Weights of a small mixture-of-experts language model, trained from scratch on English Wikipedia: 12.6M parameters.
Below are experts of layer 2 (counted from 0) of a mixture-of-experts language model. Rows are named router (the router's row for the expert), down (a neuron's output weights, with its number) and show model dimensions 0-127. Each number is 200 + 30 x the weight over its row's rms, rounded and kept within 0 to 999.
After each expert's rows: a language model's description of what the expert responds to. This comes from a sample of Wikipedia text that the model never trained on.

# expert 11
router,186,238,201,180,195,199,223,193,193,190,213,191,215,232,235,251,167,213,195,203,181,269,154,211,191,188,219,151,232,174,198,212,206,213,170,183,214,172,145,157,200,121,209,205,166,242,195,249,219,177,162,209,237,226,229,186,237,186,206,182,242,138,157,195,223,168,179,206,212,241,177,313,186,196,192,162,199,229,176,201,191,158,217,195,205,226,206,203,153,258,223,178,187,214,199,176,220,197,271,233,197,207,191,168,192,202,159,185,237,213,191,199,230,133,231,191,180,164,258,176,215,223,171,198,212,143,200,222
down0,159,184,216,219,196,225,150,258,226,168,182,210,255,226,287,217,190,159,162,202,210,252,194,209,188,180,156,176,195,206,120,193,208,172,234,234,150,210,246,215,187,195,185,233,231,174,165,226,192,189,205,192,186,249,163,218,243,218,115,167,203,185,227,209,241,238,246,206,171,246,220,234,252,171,206,219,228,176,167,205,224,217,165,225,201,214,195,236,248,197,212,230,208,222,187,170,176,210,205,228,196,237,246,174,201,230,232,180,238,196,158,241,199,247,182,175,172,168,207,244,186,235,176,208,193,182,206,211
What it handles: Name-initial syllables

# expert 1
router,217,214,182,212,146,265,190,182,213,214,211,160,199,213,210,188,178,219,153,201,208,182,181,251,169,179,208,186,149,210,201,228,213,209,157,244,230,185,203,220,227,224,181,203,194,218,212,236,241,190,180,203,196,204,202,187,178,151,166,183,210,216,168,168,147,222,184,175,180,217,223,196,214,218,207,199,137,187,225,258,157,164,253,242,180,166,233,199,147,226,199,180,178,219,208,205,201,180,212,282,188,283,169,121,186,214,157,201,199,189,217,200,219,237,252,188,248,103,206,165,206,188,164,210,215,219,237,207
down0,217,184,211,199,150,223,201,196,227,196,179,215,193,192,212,243,179,214,152,190,231,216,152,147,205,261,217,228,166,186,263,178,203,121,202,189,239,150,236,188,225,230,176,189,197,190,227,263,169,173,197,233,160,210,165,224,269,211,245,181,184,183,231,159,254,255,182,187,228,155,206,193,269,175,153,241,216,159,281,164,166,209,241,219,202,219,197,219,208,157,226,200,188,186,220,162,218,159,219,171,216,230,222,195,208,181,184,178,230,235,221,206,194,208,171,196,196,179,205,197,185,160,236,195,193,240,213,194
What it handles: Vowel pieces after B/F/C

# expert 23
router,250,176,202,167,185,177,197,234,183,214,202,265,185,204,220,182,215,216,232,163,244,243,201,210,205,188,141,201,248,199,242,198,168,215,232,282,158,223,235,184,225,164,211,183,252,173,231,229,172,197,198,202,199,200,154,189,205,216,181,222,159,184,285,192,252,152,156,215,233,177,173,212,160,177,238,261,259,229,192,149,208,149,211,168,218,198,148,180,151,204,189,231,184,167,159,197,238,214,203,200,169,170,173,220,208,215,220,196,214,180,187,209,218,219,218,222,217,166,202,214,248,150,222,191,193,206,249,183
down1,191,200,220,195,237,199,176,153,193,207,208,162,242,223,163,239,197,166,216,156,151,234,212,200,221,181,114,279,209,173,228,198,224,186,194,149,250,215,275,179,179,192,226,213,210,217,193,144,176,253,248,219,199,184,175,216,226,140,209,164,240,190,145,182,223,136,166,114,196,213,232,202,188,222,251,191,236,201,211,231,219,236,153,214,217,209,196,167,238,190,239,208,169,242,199,223,249,221,205,211,196,210,171,191,238,194,211,202,191,201,211,230,154,178,207,203,215,197,217,215,217,188,199,192,170,156,187,201
What it handles: Linking prepositions

# expert 46
router,164,159,210,174,191,196,235,222,137,180,203,199,201,244,190,181,171,229,145,220,171,205,194,189,239,205,188,170,247,224,173,185,221,214,148,171,185,210,202,232,216,166,232,205,133,210,195,239,219,226,183,195,211,170,172,199,213,215,209,186,223,119,128,261,234,205,181,229,201,229,185,222,230,180,180,195,217,236,143,176,211,238,236,241,223,245,219,108,225,192,203,202,205,196,185,186,189,199,205,212,238,210,231,253,208,210,133,222,159,241,176,182,221,234,200,187,186,193,199,193,198,220,233,271,210,137,204,207
down1,244,210,218,196,224,241,195,198,199,187,217,142,204,238,205,192,183,192,154,220,174,213,214,256,242,241,188,229,148,152,224,205,232,204,154,190,225,179,196,129,217,187,218,221,163,215,200,230,197,157,234,230,248,211,204,213,166,246,181,271,249,174,184,276,234,197,162,270,189,206,168,199,234,242,206,198,173,205,196,158,147,175,200,194,204,167,226,217,158,217,176,220,222,194,198,165,214,215,207,153,209,207,218,189,168,184,181,256,260,224,213,227,148,213,172,205,187,204,230,152,208,269,227,190,190,202,186,212
What it handles: Years, number ranges

# expert 34
router,239,196,221,222,187,230,204,215,179,175,174,184,216,192,205,210,206,168,201,181,238,155,213,170,214,235,221,237,247,199,232,211,218,201,201,256,224,162,238,160,256,223,218,215,170,169,152,219,214,154,197,136,193,199,194,162,243,165,168,224,206,216,191,181,251,146,208,209,246,175,234,204,200,131,294,187,240,167,188,196,218,166,166,200,209,214,181,226,240,190,179,140,193,169,186,159,187,226,185,180,172,163,192,195,184,213,160,175,221,197,164,166,168,159,192,212,206,182,201,170,225,174,286,193,187,153,151,199
down0,202,228,244,176,251,239,209,212,153,188,239,156,183,195,205,170,213,185,184,151,234,231,261,191,197,181,164,198,194,178,185,222,238,192,237,219,157,193,238,189,220,215,151,200,278,233,217,231,232,212,160,194,188,175,167,206,226,130,163,190,212,198,199,271,174,148,147,227,208,163,203,183,211,203,156,194,184,199,209,213,175,228,205,223,204,141,236,249,195,240,170,119,206,203,213,224,214,203,177,227,220,218,175,191,230,151,178,243,197,198,248,143,178,202,171,191,228,208,233,187,218,221,229,219,211,252,179,217
What it handles: Definite article

# expert 31
router,201,190,255,224,187,258,164,192,176,226,188,201,212,206,243,189,185,192,146,193,162,253,267,182,195,244,196,215,168,175,176,120,228,208,186,219,214,237,197,221,185,204,228,211,153,177,205,201,217,163,117,218,211,199,235,176,201,211,175,238,220,197,144,183,208,174,240,194,174,200,195,210,256,266,182,180,187,207,262,197,181,221,246,258,204,203,224,188,177,173,146,234,176,203,194,204,214,183,193,207,245,245,233,124,217,172,194,188,189,180,168,196,222,184,189,156,212,273,213,188,182,202,185,149,184,213,223,181
down0,221,213,232,214,188,197,170,189,157,183,156,211,234,209,214,204,235,270,159,233,208,145,190,205,208,193,197,233,168,190,193,211,229,195,215,217,226,221,156,202,176,225,195,207,174,221,206,117,194,172,231,202,194,232,161,177,220,194,252,251,230,181,189,262,157,209,213,200,177,274,205,174,234,256,197,206,191,215,220,213,208,215,225,209,204,149,235,217,161,187,184,226,190,240,187,191,207,199,252,131,242,213,180,161,195,236,221,241,213,175,211,260,177,171,193,203,188,235,249,156,189,223,199,115,148,182,195,228
What it handles: G/ag pieces and capital stems

# expert 2
router,176,117,200,153,219,118,195,163,171,178,200,147,183,197,244,210,191,230,189,192,181,195,190,174,231,229,199,208,139,189,209,166,242,191,204,187,212,149,175,268,190,120,171,181,191,204,182,189,231,191,236,196,181,201,218,167,196,168,230,220,262,197,133,196,158,258,232,170,171,203,166,165,162,262,192,184,208,207,202,176,176,205,178,193,203,209,225,221,188,146,226,200,210,230,234,172,186,184,157,207,207,184,211,192,204,213,207,162,189,197,194,222,235,122,190,232,182,202,177,228,200,175,160,234,182,185,151,229
down0,213,159,175,181,218,194,191,213,210,150,222,200,158,167,197,177,292,207,260,198,198,203,171,216,197,211,254,180,186,224,221,224,214,233,227,181,254,201,197,224,227,202,191,204,139,166,239,186,160,184,188,201,204,199,200,133,185,231,206,201,195,252,157,211,247,181,194,223,183,166,223,229,196,137,207,171,166,158,261,187,222,263,217,178,131,154,216,200,185,193,234,207,170,192,232,179,152,190,210,173,166,183,171,226,191,195,248,150,182,211,180,177,255,197,204,174,225,216,161,172,218,195,238,199,213,211,151,255
What it handles: Surname ending pieces

# expert 12
router,214,199,205,229,185,184,197,189,179,205,173,198,207,209,169,202,174,167,221,227,224,155,210,163,221,211,185,256,218,185,217,267,203,220,244,226,261,161,235,147,230,229,185,229,193,195,179,160,195,202,222,189,179,193,197,217,231,184,181,216,223,255,189,214,218,130,209,236,245,189,169,222,189,148,224,187,207,154,204,160,217,143,207,241,195,217,187,208,202,192,147,199,224,170,180,159,167,187,221,153,180,140,216,192,191,178,141,188,203,190,186,155,225,133,176,250,205,207,214,178,226,170,289,157,212,170,145,242
down0,220,112,253,214,130,207,185,222,147,207,178,183,199,209,205,179,214,227,179,138,198,215,218,235,154,215,174,205,173,206,182,222,175,257,185,220,212,213,175,176,194,237,200,223,203,218,200,164,250,210,206,237,157,276,155,188,223,203,201,256,215,209,212,208,207,213,151,190,250,205,185,256,234,223,171,210,132,204,205,226,170,238,182,216,193,178,202,226,142,198,154,147,210,163,195,211,282,236,176,205,156,199,201,171,162,179,206,188,215,172,203,201,219,185,211,189,224,164,230,235,213,159,198,210,196,144,192,209
What it handles: Definite article the

# expert 3
router,173,138,197,201,211,214,239,206,199,162,184,210,160,159,145,187,233,184,251,155,178,197,185,196,207,234,166,235,239,174,206,214,144,198,147,156,193,221,243,163,205,146,223,247,215,188,234,195,224,224,256,161,193,182,185,177,225,183,228,211,182,184,225,184,233,134,178,194,241,183,226,197,181,120,244,252,197,211,146,175,173,198,222,196,198,211,185,209,255,172,205,206,205,184,172,250,233,216,243,185,173,144,194,199,209,171,289,162,220,222,203,195,200,232,207,188,220,224,246,212,210,195,238,197,224,179,190,216
down1,216,150,219,207,162,233,164,218,176,214,207,201,221,211,188,192,219,212,198,166,225,210,250,208,205,218,179,187,275,251,181,206,246,241,188,223,156,245,186,138,170,221,185,183,286,229,143,224,173,147,162,197,216,216,215,232,235,177,223,204,246,210,176,214,170,165,225,224,196,196,205,199,167,209,211,160,179,184,186,222,216,210,207,216,222,206,164,193,209,208,162,174,234,225,181,170,189,231,149,171,200,176,203,171,166,180,187,200,222,198,257,171,221,167,234,141,131,198,237,183,155,147,231,246,208,251,169,160
What it handles: Place and direction prepositions

# expert 33
router,251,191,194,201,215,174,225,203,218,169,205,196,190,206,193,204,208,133,218,185,125,239,207,185,204,189,187,232,186,182,212,223,135,242,225,268,168,261,216,146,214,177,207,233,190,203,214,189,171,225,216,219,156,120,175,216,214,153,214,179,174,142,198,211,264,110,209,279,220,191,214,207,150,215,196,197,225,200,189,176,189,173,212,200,200,221,233,174,182,162,201,213,208,173,222,243,238,215,243,169,191,163,196,198,183,210,215,204,195,194,195,189,246,206,221,218,234,171,232,178,266,152,205,172,202,176,205,161
down1,198,167,198,189,201,198,218,171,220,217,164,140,220,201,146,228,224,177,208,254,191,206,264,181,243,149,211,226,200,213,184,187,172,224,191,187,207,200,208,195,150,215,241,176,214,187,191,138,217,229,196,221,141,145,197,183,218,182,190,181,197,217,177,208,206,181,242,234,219,280,216,224,202,190,189,199,175,222,231,209,147,179,161,212,247,205,212,224,239,245,207,177,256,182,174,194,170,211,199,223,194,177,246,210,221,225,219,217,156,233,183,188,190,221,248,206,147,228,278,198,149,235,190,258,252,128,194,226
What it handles: Agent and source prepositions

# expert 51
router,138,166,195,200,226,196,221,174,220,152,174,209,206,198,137,207,146,176,159,240,207,224,201,229,242,229,196,224,225,208,193,195,207,173,163,202,183,234,259,177,262,207,173,219,176,218,178,243,187,207,225,188,228,180,197,226,200,160,188,229,184,149,200,243,207,197,156,210,233,234,255,230,190,176,159,196,202,186,177,172,172,237,247,225,214,229,274,183,235,213,203,230,157,184,148,218,151,221,204,204,210,208,235,205,228,226,160,220,184,217,188,169,229,257,207,256,168,227,149,184,193,204,255,272,219,174,206,227
down1,194,147,220,212,246,200,228,218,208,168,201,205,226,193,149,201,240,228,224,166,238,197,165,203,194,143,197,164,227,188,154,192,194,148,203,262,164,224,197,170,155,223,199,211,240,235,190,207,259,201,173,211,210,167,223,191,183,155,115,160,155,172,231,202,156,202,194,212,231,116,187,223,200,173,216,180,164,192,240,228,194,191,181,211,225,201,214,238,245,266,197,178,198,247,174,207,193,258,172,163,197,184,183,232,207,201,227,205,227,226,169,178,195,216,172,202,244,215,245,166,167,235,196,169,233,220,171,155
What it handles: Year digits

# expert 63
router,187,183,230,182,167,191,229,191,180,176,192,193,191,230,154,148,186,242,165,214,190,188,204,177,277,220,194,194,238,199,210,195,233,194,181,186,211,210,235,208,252,185,150,220,162,185,161,220,187,237,211,186,222,211,178,200,237,187,199,227,182,151,172,215,217,196,110,178,212,201,200,188,207,179,210,234,194,220,147,177,211,277,180,201,217,194,227,175,225,221,232,231,183,209,183,199,145,247,193,209,228,195,175,207,253,190,156,197,197,158,122,184,195,254,187,208,124,221,168,227,191,255,231,271,233,157,222,226
down1,188,192,193,212,199,193,253,174,244,178,196,206,157,152,171,174,207,187,261,124,186,168,168,185,215,169,200,168,206,237,280,202,220,223,217,177,268,227,267,189,169,215,232,206,237,201,186,214,200,212,195,213,225,170,201,183,224,165,191,180,150,159,188,207,288,238,194,195,257,129,192,256,169,186,182,185,194,152,201,225,142,209,188,167,207,223,218,210,204,184,191,256,187,204,174,221,220,201,231,182,210,173,180,205,201,197,272,239,211,185,219,134,192,195,206,233,193,205,176,182,170,183,211,215,185,242,212,200
What it handles: Digits in measurements